{
  "n_experts": 16,
  "normalize_top_k": false,
  "balance_loss": 0.00689,
  "balance_bias": false,
  "init_std_router": 0.0159,
  "lr_router": 0.000618,
  "norm_eps": 1e-06,
  "tie_embeddings": false,
  "optimizer": "adamw",
  "lr": 0.00136,
  "beta1": 0.9,
  "beta2": 0.99,
  "batch_tokens": [32768, 65536, 98304],
  "seq_len": 1024,
  "steps": 6888
}
Below are experts of layer 3 (counted from 0) of a mixture-of-experts language model. Rows are named router (the router's row for the expert), gate (a neuron's input weights, with its number), up (a neuron's input weights, with its number), down (a neuron's output weights, with its number) and show model dimensions 0-255. Each number is 50 + 12 x the weight over its row's rms, rounded and kept within 0 to 99.
After each expert's rows: a language model's description of what the expert responds to; "mostly gets" lists some tokens that are sent to it at least half of the time. This comes from a sample of Wikipedia text that the model never trained on.

# expert 10
router:49 68 52 68 40 51 43 38 49 43 43 62 50 48 47 59 57 37 39 43 67 41 46 35 50 26 51 31 50 67 52 48 39 72 76 64 63 49 57 71 52 42 62 50 57 46 62 46 42 31 54 63 54 24 40 41 47 38 73 50 40 49 58 51 67 64 48 50 43 74 81 56 58 40 52 60 40 50 55 71 46 56 50 62 26 71 67 54 45 68 51 50 45 48 47 32 54 45 67 34 69 60 60 43 55 51 21 63 48 29 48 39 51 52 64 51 34 67 51 34 63 67 58 35 51 51 56 65 49 59 41 48 50 43 51 50 46 37 43 42 55 44 34 55 33 61 34 72 42 48 53 48 45 40 53 51 57 37 38 52 59 57 57 47 35 69 77 54 48 43 59 44 73 79 43 29 24 72 33 63 67 55 56 49 50 52 49 46 30 48 35 23 73 46 65 31 57 58 61 60 43 46 47 47 60 45 52 51 52 59 33 58 44 44 63 41 47 34 43 51 58 40 46 39 67 33 55 61 43 40 35 72 47 41 42 46 52 44 69 66 44 75 71 42 39 49 59 55 35 36 49 64 58 61 80 32
gate3:60 32 42 49 48 71 67 66 61 83 49 33 33 53 51 53 30 54 56 45 35 59 64 29 48 77 69 38 40 47 68 40 60 42 58 66 43 58 51 68 60 68 24 49 57 55 62 59 52 59 66 46 38 42 43 62 51 61 48 37 52 45 69 73 50 56 28 52 33 52 62 37 59 39 68 49 51 39 45 40 39 49 54 42 53 60 43 48 65 45 39 35 43 69 52 47 52 58 39 56 31 60 55 67 30 44 47 36 46 55 66 38 48 58 27 51 41 53 37 43 38 40 58 64 65 65 34 43 46 35 51 48 25 47 47 45 46 43 40 51 61 69 50 55 39 48 49 51 25 48 58 34 35 39 48 18 57 61 65 47 36 41 60 52 39 49 37 21 45 60 37 58 66 25 29 73 58 48 54 60 56 48 36 43 51 52 61 49 55 23 63 61 59 52 40 57 73 53 39 55 38 77 56 65 71 52 44 69 56 44 46 61 63 35 49 33 49 46 57 54 67 56 42 44 39 38 55 58 59 33 42 68 49 35 63 47 45 54 46 34 43 62 25 47 55 71 47 69 57 46 55 67 47 34 50 69
up3:54 55 31 56 37 63 50 49 50 58 31 64 50 27 36 43 49 22 52 51 29 55 50 39 52 47 40 42 51 45 57 47 49 31 69 62 54 51 35 58 50 36 29 55 63 35 53 47 47 64 59 49 45 58 25 47 39 45 34 44 48 34 52 57 39 60 39 63 48 83 49 66 75 43 49 57 48 43 55 40 47 35 71 43 58 30 46 55 46 38 45 67 44 60 41 57 46 54 23 57 37 57 62 54 82 36 32 69 37 52 41 59 54 52 37 43 39 47 43 60 45 45 48 58 52 55 56 54 47 50 52 63 40 37 75 48 41 59 32 54 50 54 49 55 37 68 49 56 56 55 49 62 52 52 77 39 55 54 70 38 56 56 60 56 61 51 58 15 62 60 53 67 51 63 66 54 45 55 56 54 56 59 64 70 48 53 44 25 33 62 60 55 65 54 64 43 64 71 28 57 57 45 58 53 86 24 32 48 53 53 37 68 46 59 66 60 43 50 58 68 78 40 58 40 57 43 37 70 43 45 34 63 45 58 63 55 39 41 43 58 51 57 51 32 33 24 73 75 35 58 47 57 54 26 59 62
down3:55 62 46 34 20 27 69 39 48 37 39 56 44 39 70 55 30 69 47 50 58 55 62 53 51 33 52 51 33 39 61 26 57 56 65 52 43 50 39 50 62 58 83 60 58 56 61 34 79 54 46 47 54 41 54 41 40 46 39 34 31 71 60 54 64 55 68 34 45 53 71 72 58 40 53 57 64 49 55 32 33 49 63 35 41 50 57 70 46 48 60 51 39 53 36 35 75 56 36 38 65 59 54 52 23 49 40 61 50 33 35 59 45 70 51 50 59 58 59 39 55 57 57 39 44 46 47 74 66 51 37 71 50 61 36 31 57 67 53 60 52 31 68 36 50 34 58 63 50 47 46 65 51 45 44 47 61 47 53 44 63 43 34 45 48 61 52 52 75 74 62 62 71 28 42 51 45 49 70 51 62 48 53 54 67 57 24 68 38 52 54 56 52 56 65 44 71 52 67 65 34 49 42 45 56 68 61 50 59 74 66 64 58 67 59 56 78 64 55 62 37 58 51 50 46 40 42 46 60 46 45 71 51 63 40 60 51 50 55 52 60 55 55 41 71 66 46 56 44 68 46 47 54 69 62 37
Verb stems after auxiliaries
mostly gets: " | \"S", " seek", " arrested", "- Species", " destroy", " kill"

# expert 11
router:54 51 38 33 56 47 60 57 48 29 62 54 58 51 46 52 45 38 49 31 32 63 43 52 56 50 47 57 48 73 56 19 49 38 52 48 70 61 60 49 53 46 34 36 42 47 49 50 50 45 57 44 44 29 53 53 69 53 31 42 35 61 23 72 31 41 37 46 66 60 37 37 47 42 47 48 44 49 41 37 54 71 25 49 65 49 40 70 44 42 49 58 57 55 47 54 39 53 61 49 57 56 31 66 29 45 59 46 27 53 55 70 59 71 46 61 57 26 27 37 47 71 67 43 48 51 31 52 57 23 32 41 60 40 23 49 45 40 44 54 39 44 53 59 51 42 56 47 21 58 38 41 61 23 56 63 59 34 70 32 58 62 48 71 59 67 66 58 40 46 35 67 37 61 64 49 37 39 50 46 51 41 44 24 56 50 70 47 39 42 53 34 72 40 37 36 56 52 58 42 48 43 47 59 56 60 38 36 45 46 50 52 42 34 51 23 50 56 75 54 61 45 33 45 60 53 47 42 51 40 57 56 61 42 49 23 48 41 31 73 53 37 47 39 51 67 50 39 64 45 49 41 63 53 11 55
gate1:61 33 38 42 39 57 66 58 44 34 61 57 49 46 42 71 60 20 50 55 40 54 60 52 52 51 47 64 38 44 74 41 53 61 58 38 60 77 53 36 27 46 49 49 56 42 48 53 63 50 29 53 55 53 58 23 50 48 53 45 32 51 46 54 48 61 58 49 64 51 68 22 31 60 59 32 57 57 63 71 63 62 62 57 30 50 35 39 61 41 36 54 46 44 63 55 43 41 45 54 49 49 47 43 51 27 59 50 52 47 59 42 29 58 42 54 50 50 67 53 54 35 76 60 65 67 69 71 31 68 66 50 53 56 49 57 57 54 17 60 32 76 54 29 60 32 55 62 55 59 36 47 39 60 51 40 51 62 45 49 61 32 42 42 77 56 57 34 65 32 34 49 29 70 39 54 53 54 49 53 60 67 59 48 63 39 42 48 52 43 52 46 55 68 50 67 56 46 51 70 21 45 38 49 42 68 48 61 48 36 58 61 44 37 49 31 48 65 47 32 75 53 36 35 58 43 46 48 57 30 53 50 29 48 69 45 62 35 67 44 37 60 34 36 25 42 65 47 40 33 38 47 47 65 62 48
up1:19 70 46 57 53 70 24 53 49 58 49 66 54 43 57 66 59 58 90 51 56 28 31 40 58 32 33 40 67 59 48 61 67 30 49 54 41 50 51 47 46 54 48 43 52 47 45 37 50 53 53 42 37 59 42 71 51 22 47 35 68 42 41 65 58 38 45 59 51 55 30 43 60 24 46 56 60 58 42 41 55 40 49 32 64 38 43 58 28 53 66 48 45 44 34 43 56 42 50 42 53 53 41 56 46 61 52 42 62 48 64 35 46 52 43 70 34 57 45 34 58 50 45 37 36 37 56 28 41 56 32 47 24 50 56 45 44 53 50 46 83 65 48 49 61 40 43 26 61 33 36 48 60 70 54 50 50 51 67 59 42 61 60 68 26 54 47 28 74 50 65 51 57 33 48 36 54 54 47 66 55 52 54 44 42 53 48 29 67 67 71 52 43 25 47 57 40 64 60 48 57 67 37 33 60 51 21 49 55 40 57 54 49 46 59 63 69 55 69 73 38 52 41 57 50 55 78 47 36 53 45 49 54 70 27 41 30 56 56 38 59 49 50 50 61 42 51 52 71 67 42 54 69 49 48 44
down1:33 25 55 49 41 83 40 61 60 53 60 35 30 39 36 32 72 43 48 63 48 23 38 39 59 32 60 39 48 59 43 35 33 51 69 57 59 38 47 67 40 43 73 55 47 31 68 46 58 56 47 68 28 72 36 53 46 44 45 54 58 48 36 49 40 59 48 42 49 50 53 61 80 55 55 57 43 50 56 35 55 38 66 30 42 74 79 49 49 66 52 45 44 58 47 52 45 48 48 44 46 81 38 41 38 56 39 51 47 46 56 44 57 26 30 34 45 58 75 57 38 62 61 60 73 27 65 60 46 58 50 52 44 31 62 45 52 57 67 52 57 47 47 48 68 38 57 29 61 68 11 69 58 45 42 58 69 54 41 63 49 68 36 56 64 63 57 43 42 63 60 46 66 52 23 47 47 44 49 37 40 60 32 29 43 51 52 60 54 58 57 48 43 38 55 59 42 41 69 36 50 58 39 32 60 57 49 51 49 59 45 60 52 78 58 47 64 56 61 74 39 60 53 33 59 52 33 55 39 52 52 55 48 40 56 53 64 63 31 55 52 60 56 56 47 51 51 38 54 37 63 48 62 38 59 46
Plural and place endings
mostly gets: " Avenue", " motor", "kins", "mes", " buildings", "ids"

# expert 12
router:37 56 55 53 65 66 40 58 65 45 38 41 45 61 49 57 57 27 40 59 31 59 56 55 43 56 43 51 52 60 59 65 61 21 48 39 50 49 44 47 75 54 36 71 38 70 84 44 36 46 56 34 59 53 35 64 28 53 50 71 57 60 56 46 56 55 44 25 44 42 30 47 43 42 59 38 56 26 48 56 47 56 55 37 68 46 55 72 52 50 68 48 50 50 35 56 52 73 39 61 50 50 42 41 53 38 42 70 59 41 43 53 35 58 46 62 50 35 52 42 56 59 42 46 50 64 38 48 54 46 89 41 42 67 62 36 45 72 20 40 40 32 47 63 42 54 48 51 41 48 50 38 56 58 67 19 50 72 56 50 45 48 52 31 60 72 51 47 41 47 24 72 47 36 59 46 51 53 59 61 52 56 52 56 41 61 85 37 62 56 45 61 40 54 31 64 68 33 47 60 58 68 39 43 56 53 54 45 52 47 35 68 42 69 37 65 34 63 49 56 44 68 65 53 42 59 58 47 29 56 55 48 61 34 47 43 66 32 59 58 49 43 62 64 31 55 29 42 75 52 45 66 62 44 40 65
gate2:60 50 54 52 50 42 48 86 39 63 46 50 67 28 44 36 56 39 41 49 25 45 43 48 40 74 40 16 54 58 58 56 38 34 38 40 31 41 53 50 54 59 36 52 60 57 48 52 84 60 38 60 63 40 32 45 57 59 53 55 38 57 58 44 63 43 58 46 70 41 58 50 57 51 45 38 42 43 75 45 44 52 49 47 59 48 51 62 63 34 50 66 47 44 46 38 32 50 58 36 63 40 34 48 39 48 52 57 30 69 57 40 37 64 49 82 48 74 41 41 51 34 55 55 66 32 45 49 47 60 41 50 50 53 38 56 45 78 58 56 57 59 58 67 34 43 17 55 35 52 47 28 67 56 56 42 51 56 43 25 48 42 34 21 46 52 39 56 45 49 42 36 50 55 53 53 78 55 61 31 68 48 35 53 55 51 37 79 53 49 51 29 37 60 42 51 48 73 44 66 25 33 33 67 70 52 48 38 42 43 33 32 58 43 43 51 50 63 67 33 46 58 61 48 41 53 43 48 37 42 55 49 52 66 49 58 49 64 35 58 57 51 64 59 44 42 37 34 37 79 51 48 46 32 51 44
up2:53 63 31 40 57 67 56 50 63 50 68 39 80 83 60 54 40 58 58 63 78 65 45 47 51 38 67 58 67 51 47 50 51 50 45 40 49 48 54 74 58 52 41 50 41 31 66 59 57 38 45 52 33 62 52 51 49 56 30 52 56 58 65 47 47 67 53 33 45 58 60 46 55 67 45 65 37 58 55 70 46 63 67 72 49 49 60 43 37 47 45 43 54 45 72 62 55 50 33 55 55 55 42 42 52 51 50 71 47 52 54 34 56 27 46 46 50 49 44 41 56 65 39 77 33 51 59 33 50 25 65 36 50 55 33 57 46 52 57 40 53 38 57 32 24 37 51 70 41 54 48 44 39 53 74 53 69 46 55 55 39 68 51 71 63 29 44 51 53 52 47 30 39 74 28 35 48 54 35 39 46 59 61 60 42 56 37 43 42 72 60 73 59 50 62 48 32 16 58 45 58 66 42 51 39 70 41 63 50 75 48 56 49 41 48 51 50 55 51 62 57 45 57 53 42 38 51 55 43 60 46 58 34 66 49 55 32 73 39 48 68 34 74 51 56 80 46 69 66 34 47 56 63 65 38 66
down2:54 33 51 45 57 81 42 58 43 60 49 53 32 68 19 35 43 48 48 57 61 59 34 55 41 56 42 40 53 36 24 23 53 57 38 48 61 50 57 50 72 67 37 32 61 34 54 59 31 37 53 54 27 57 36 52 68 40 50 63 34 40 61 57 35 50 57 35 51 47 57 54 39 64 43 53 43 51 34 53 65 75 24 43 56 42 64 48 51 40 63 59 51 48 28 49 54 49 37 46 46 71 75 28 62 39 62 61 62 55 62 30 44 59 69 56 48 59 57 64 55 42 53 63 33 59 29 42 39 71 55 34 57 53 46 53 48 39 33 68 41 53 64 37 36 53 38 47 38 39 48 59 47 60 35 48 53 62 56 46 32 61 62 27 31 39 18 65 49 38 25 48 49 39 56 55 55 60 54 61 49 43 61 55 31 50 54 51 32 51 57 54 56 51 37 52 77 48 40 56 56 59 49 37 56 70 59 42 31 58 60 51 54 79 41 48 48 44 46 42 57 69 38 41 33 47 35 39 60 39 30 40 52 49 15 57 50 50 26 59 45 42 44 45 48 50 42 65 60 58 58 73 55 64 61 50
Section heading markers
mostly gets: " ===", "==See also==", " ====", ") is a", "s===", " =="

# expert 14
router:37 48 71 51 47 30 36 35 54 54 49 78 47 30 56 49 49 44 29 53 84 64 54 66 47 54 58 46 49 23 48 59 42 39 55 55 39 33 63 40 65 67 48 54 62 57 33 65 42 59 25 48 52 54 72 66 54 55 60 43 36 38 52 41 76 54 64 53 37 44 35 62 55 34 25 43 59 69 46 53 35 62 53 50 35 34 37 38 55 43 57 28 56 52 51 42 49 60 44 52 38 69 44 57 55 45 56 48 35 47 53 41 47 39 47 33 55 43 45 37 40 34 49 48 45 36 56 61 51 45 46 45 38 58 47 70 58 26 53 47 54 54 44 49 30 28 58 65 44 53 40 43 32 42 48 43 57 29 30 55 46 65 50 46 51 12 49 54 58 46 34 41 66 55 42 42 40 36 38 44 48 42 43 63 45 58 40 45 76 46 36 55 43 53 38 39 66 60 42 29 44 57 54 77 74 41 27 39 37 74 49 34 45 50 44 47 48 57 41 50 30 34 45 50 33 59 34 48 46 46 31 39 42 39 36 37 49 50 76 56 65 39 30 64 58 61 37 57 56 34 19 58 42 60 69 57
gate0:30 45 55 63 52 39 45 52 27 50 61 30 47 64 50 45 52 44 60 47 34 66 45 46 64 66 26 37 44 42 39 48 79 36 42 42 62 48 61 67 49 61 46 65 44 59 32 52 62 45 51 58 62 51 49 47 61 28 34 42 74 53 56 49 60 47 54 72 53 36 66 48 61 56 71 62 56 53 30 51 57 45 56 54 44 73 34 43 61 62 60 66 54 73 33 54 75 54 45 58 56 54 54 60 58 45 42 30 61 54 47 60 43 48 62 40 31 45 26 38 68 54 64 54 53 59 54 45 60 34 58 43 55 41 33 35 29 57 30 40 43 66 64 40 31 30 46 46 63 70 36 65 50 34 37 52 50 36 55 38 43 56 30 71 38 52 70 56 58 45 82 75 53 53 60 47 41 48 67 39 41 35 60 51 51 44 50 46 35 62 52 59 44 63 62 61 35 55 69 52 30 43 70 72 45 66 73 31 34 25 46 51 50 53 34 65 55 57 58 48 53 32 47 49 50 57 33 66 41 46 55 44 60 36 54 43 61 73 46 45 68 57 51 45 55 42 47 29 51 48 53 59 80 40 65 42
up0:55 36 43 47 47 39 48 42 62 52 45 35 63 65 28 55 56 26 59 50 56 42 76 46 52 65 58 44 53 46 32 61 57 54 42 47 63 60 43 61 49 57 40 32 53 50 35 46 53 44 47 48 44 52 39 40 50 41 49 49 55 64 35 24 42 70 68 34 51 46 48 45 59 23 50 73 26 38 58 29 38 47 46 54 55 66 46 52 53 53 51 70 52 90 52 44 40 54 44 62 42 39 50 74 47 42 63 43 65 40 56 55 31 43 45 31 29 42 64 37 43 44 54 43 34 50 57 53 47 79 37 65 43 43 40 55 40 81 31 50 65 45 67 50 36 54 68 58 57 39 57 57 38 53 20 40 47 55 61 45 51 43 45 44 57 37 49 37 81 57 74 56 37 47 21 32 48 66 53 32 30 63 84 61 52 45 51 38 58 48 47 58 38 49 56 50 19 56 26 44 57 33 50 49 67 57 67 42 33 39 43 55 59 60 60 31 51 51 60 69 36 55 61 37 47 63 45 62 67 46 51 43 47 44 39 44 54 53 52 64 27 39 43 48 53 46 56 36 54 65 45 66 63 56 49 66
down0:39 45 62 52 57 48 46 49 49 54 61 67 65 58 42 30 63 57 37 63 26 36 58 37 46 55 50 43 55 62 40 37 45 51 62 44 50 39 57 61 44 70 32 70 30 47 55 28 45 57 29 41 46 54 67 14 41 47 29 60 67 35 55 58 55 44 53 35 62 73 53 56 52 42 44 43 26 72 54 25 34 58 51 55 51 45 53 57 48 63 34 39 49 47 54 48 63 39 72 42 60 59 67 57 48 25 41 49 43 43 50 67 58 76 33 57 52 44 43 64 49 76 40 36 32 41 55 53 71 58 54 58 41 33 35 63 42 66 43 46 38 42 47 36 57 42 60 43 55 49 61 57 57 52 58 22 43 36 68 51 47 57 35 58 23 41 46 40 65 63 49 62 40 49 56 55 48 34 41 58 43 55 27 72 51 60 37 29 45 69 40 64 55 49 58 52 49 68 54 43 56 52 31 38 59 51 56 56 34 51 57 58 50 54 41 54 52 58 26 90 41 32 62 40 48 47 72 47 46 64 44 50 47 52 39 56 62 45 34 54 50 53 59 78 30 49 43 51 54 60 54 59 50 49 33 12
Second pieces after capitals
mostly gets: " Ng", " Bal", " There are", " Big", " Ak", " fl"

# expert 2
router:53 33 48 58 39 19 60 67 47 38 60 64 49 54 57 51 55 58 37 21 46 56 57 38 48 58 62 61 59 54 55 58 23 30 46 37 35 39 50 57 43 43 44 50 45 44 64 47 40 69 42 51 39 57 49 33 43 58 39 69 44 38 50 40 44 54 44 43 47 51 68 53 52 49 40 62 47 46 77 56 45 47 67 54 63 44 56 83 47 25 57 50 50 27 49 36 32 49 55 55 53 69 58 49 33 60 49 31 67 48 46 39 39 53 78 46 38 55 34 62 54 48 47 37 51 46 61 24 40 59 67 57 59 52 69 62 56 65 58 66 65 56 68 34 43 46 68 50 59 43 61 54 50 69 27 55 40 74 55 48 50 32 60 75 43 44 63 58 69 58 49 37 22 38 46 50 57 56 64 66 37 38 39 60 69 41 47 46 51 50 69 59 52 53 78 60 56 32 50 73 41 45 51 50 29 62 60 58 62 31 63 42 49 52 73 24 52 36 38 26 54 43 49 42 52 49 67 38 37 47 37 61 64 52 55 42 57 61 23 41 46 50 66 54 57 32 63 57 56 48 79 57 53 42 52 35
gate0:44 38 65 20 48 39 48 64 66 54 67 56 46 71 71 52 35 47 65 60 54 37 64 39 57 71 48 58 58 35 33 49 42 38 69 30 55 33 48 74 38 64 53 69 46 53 50 49 46 53 32 89 57 55 51 42 68 35 54 50 43 74 72 65 44 47 50 59 34 46 38 71 30 60 50 51 58 38 57 41 53 50 65 37 48 50 55 39 50 58 34 51 57 43 47 67 55 71 41 37 47 50 56 46 43 36 81 42 66 56 61 22 76 43 64 31 31 68 56 58 41 41 64 48 52 59 67 60 37 67 54 57 65 79 48 20 54 53 58 63 35 42 67 52 44 47 42 36 28 58 65 48 51 62 53 54 59 60 37 56 54 38 56 43 65 46 58 72 48 69 38 46 50 32 46 27 58 68 56 35 46 40 37 44 73 58 49 68 64 47 59 45 67 41 42 63 62 66 56 41 54 64 55 45 43 39 56 50 52 42 52 49 52 53 62 57 48 56 43 66 69 37 45 55 46 63 43 44 62 46 49 44 55 41 35 58 48 56 46 66 32 47 51 42 76 32 34 49 32 53 49 41 62 48 41 48
up0:49 34 46 56 20 46 47 40 65 31 52 48 44 69 58 45 58 46 30 69 49 65 39 46 50 37 65 59 57 49 50 52 54 62 51 48 64 57 59 65 46 50 43 29 52 30 42 76 59 44 52 47 50 37 38 48 65 46 57 28 49 45 72 64 62 53 68 45 46 38 55 41 57 36 59 52 39 42 50 49 40 48 40 44 70 65 68 42 44 35 62 52 65 48 60 47 41 62 37 71 47 48 56 50 31 38 62 40 39 20 53 75 40 53 46 67 42 62 64 62 66 63 50 47 66 46 42 46 70 39 39 51 38 39 46 62 63 52 40 61 72 60 48 60 58 45 33 54 60 41 34 60 55 59 42 51 48 25 67 45 52 64 55 40 51 55 65 32 45 48 64 42 39 59 27 56 48 28 44 47 36 66 41 56 40 69 59 39 57 39 48 31 42 36 37 61 51 29 39 64 49 40 35 51 57 50 79 86 58 47 26 59 34 66 47 44 90 55 44 57 64 26 73 47 45 60 48 35 59 57 55 36 51 42 48 60 58 49 56 35 53 36 58 45 45 55 68 53 46 72 52 50 65 37 41 76
down0:57 73 69 49 43 54 42 48 44 44 62 40 27 55 48 47 49 47 48 57 65 45 72 66 21 65 74 38 55 62 40 48 42 39 56 54 39 55 59 43 56 51 39 45 42 54 50 42 47 43 49 48 58 49 70 54 38 45 50 69 29 74 54 56 49 26 66 48 36 33 52 60 17 52 39 55 34 63 60 60 59 38 77 47 39 54 50 51 40 40 62 40 37 65 41 58 63 57 45 70 29 45 37 44 45 46 41 66 67 53 47 33 68 56 64 48 37 64 55 55 53 46 74 56 53 57 49 56 59 57 57 62 40 29 59 38 44 69 35 56 62 60 42 49 62 34 60 61 32 58 46 41 37 40 64 39 54 38 48 54 50 64 68 33 42 52 56 46 58 42 54 22 61 57 42 49 59 45 55 35 41 51 63 29 38 41 60 47 49 35 68 27 56 14 44 48 29 22 55 54 42 32 56 50 48 57 48 63 71 50 38 57 32 55 50 35 57 47 58 52 47 66 65 42 54 60 49 46 56 35 51 56 53 59 63 63 38 45 53 51 70 73 60 79 38 33 67 49 45 56 81 20 45 57 37 43
Inner word syllables
mostly gets: " % | ±% |", "oll", " Prim", "|---|---|---|---|---|---|", " Baseball", "|---|---|"

# expert 1
router:51 56 47 38 43 56 59 62 40 37 41 57 57 62 71 79 30 41 43 72 41 44 66 56 51 53 34 53 47 53 59 40 66 50 50 52 57 47 35 52 38 54 57 47 39 68 48 57 72 65 51 42 57 50 47 43 61 59 63 46 67 47 60 55 62 46 46 62 47 34 54 46 50 53 58 50 38 57 54 71 35 36 50 36 55 54 35 53 38 55 41 52 49 45 63 54 45 45 34 66 53 56 58 44 48 36 63 41 40 48 64 46 55 58 23 57 66 63 58 55 28 36 32 65 51 41 50 55 48 57 43 50 27 49 60 33 63 55 39 49 35 29 49 53 69 38 52 42 61 36 50 52 48 41 38 70 59 43 46 45 15 62 49 69 74 42 47 77 58 58 39 54 37 66 54 36 61 48 37 36 59 45 38 64 51 34 51 51 46 43 44 47 43 45 30 27 32 46 42 52 36 55 43 57 50 71 35 41 67 69 70 68 65 59 43 61 64 52 40 48 43 50 33 48 49 49 51 43 46 42 73 42 52 64 39 68 38 22 42 29 45 66 28 74 44 46 22 41 49 45 23 53 56 69 78 10
gate3:38 16 64 48 14 58 53 47 47 69 62 47 79 59 47 55 50 32 62 51 58 45 43 79 69 40 42 59 47 42 51 69 64 55 57 54 33 53 55 55 38 45 60 51 34 46 47 40 68 41 48 51 53 44 39 50 39 55 64 45 52 62 58 45 27 49 44 49 49 46 44 42 63 35 41 32 50 36 46 44 45 54 37 61 52 59 47 30 74 57 42 50 38 44 62 58 46 67 53 39 62 58 23 60 24 41 34 71 46 39 55 50 56 66 70 81 60 39 37 36 58 30 52 56 41 44 61 56 50 66 75 47 41 55 36 40 43 41 55 35 37 60 53 48 54 52 47 32 33 43 42 59 64 51 39 39 52 46 50 49 45 27 39 51 42 44 57 24 62 51 62 52 44 53 47 32 45 54 57 43 26 57 62 21 56 56 35 44 54 55 37 58 44 60 60 57 33 55 60 37 46 32 67 50 55 34 70 59 67 59 34 51 53 46 34 57 79 48 39 51 66 51 50 35 35 52 65 35 37 30 50 54 48 46 32 49 64 56 30 38 21 31 63 47 63 70 60 51 57 29 41 53 59 40 39 42
up3:53 48 67 70 35 50 46 54 59 51 44 54 34 54 49 50 39 47 40 51 59 65 40 52 50 42 54 46 54 60 64 78 33 45 48 45 48 48 62 71 46 36 48 56 41 57 55 41 57 65 36 57 88 47 42 33 40 55 37 36 65 56 32 53 32 60 76 71 76 47 52 50 58 72 56 41 50 42 56 41 63 58 63 38 27 47 42 44 70 59 51 43 48 73 58 72 51 55 35 79 56 47 58 62 46 53 57 65 47 48 45 51 53 30 68 60 54 54 40 40 73 51 46 63 50 32 66 45 34 56 41 64 36 46 45 56 58 26 46 43 43 45 62 30 40 37 47 48 45 59 55 46 62 49 52 48 52 60 55 33 29 48 32 57 40 44 78 43 55 32 69 47 46 52 54 62 37 56 60 27 50 48 86 38 50 58 59 51 57 43 49 34 73 30 52 51 43 35 60 47 50 56 52 39 54 36 42 54 49 46 24 45 48 52 40 59 52 43 53 49 43 17 36 69 37 41 51 70 34 66 34 46 53 62 46 60 51 51 87 46 53 73 54 66 47 64 70 55 58 40 48 50 74 66 66 44
down3:40 31 63 31 68 52 51 64 45 60 59 49 37 38 46 38 65 34 40 47 43 52 47 47 48 61 76 74 68 56 43 57 67 66 57 50 28 47 56 49 48 31 44 38 55 36 45 60 65 54 46 42 78 63 28 62 48 60 46 61 58 40 51 58 36 46 53 61 50 62 39 57 45 58 61 53 34 51 75 51 57 65 46 43 56 46 36 47 36 46 63 50 54 43 67 41 55 49 59 43 64 57 17 48 41 18 69 50 47 43 57 44 41 51 47 50 72 59 65 41 58 54 67 31 64 58 57 34 61 57 59 48 55 54 72 21 26 40 48 45 38 31 53 68 24 49 38 59 58 45 45 48 45 65 43 29 51 61 70 59 35 48 70 55 40 27 46 48 42 40 46 46 53 41 52 46 50 61 48 41 32 58 37 42 39 60 44 43 40 55 40 65 64 70 39 45 44 55 66 49 53 30 43 68 59 43 60 43 53 26 58 32 48 75 65 26 57 60 56 68 41 21 46 40 62 55 55 37 41 45 68 51 38 49 53 33 56 54 44 42 37 45 51 52 31 46 10 60 74 40 57 44 53 59 56 51
Possessed nouns
mostly gets: "i's", " bre", "se", " aid", " and her", " of I"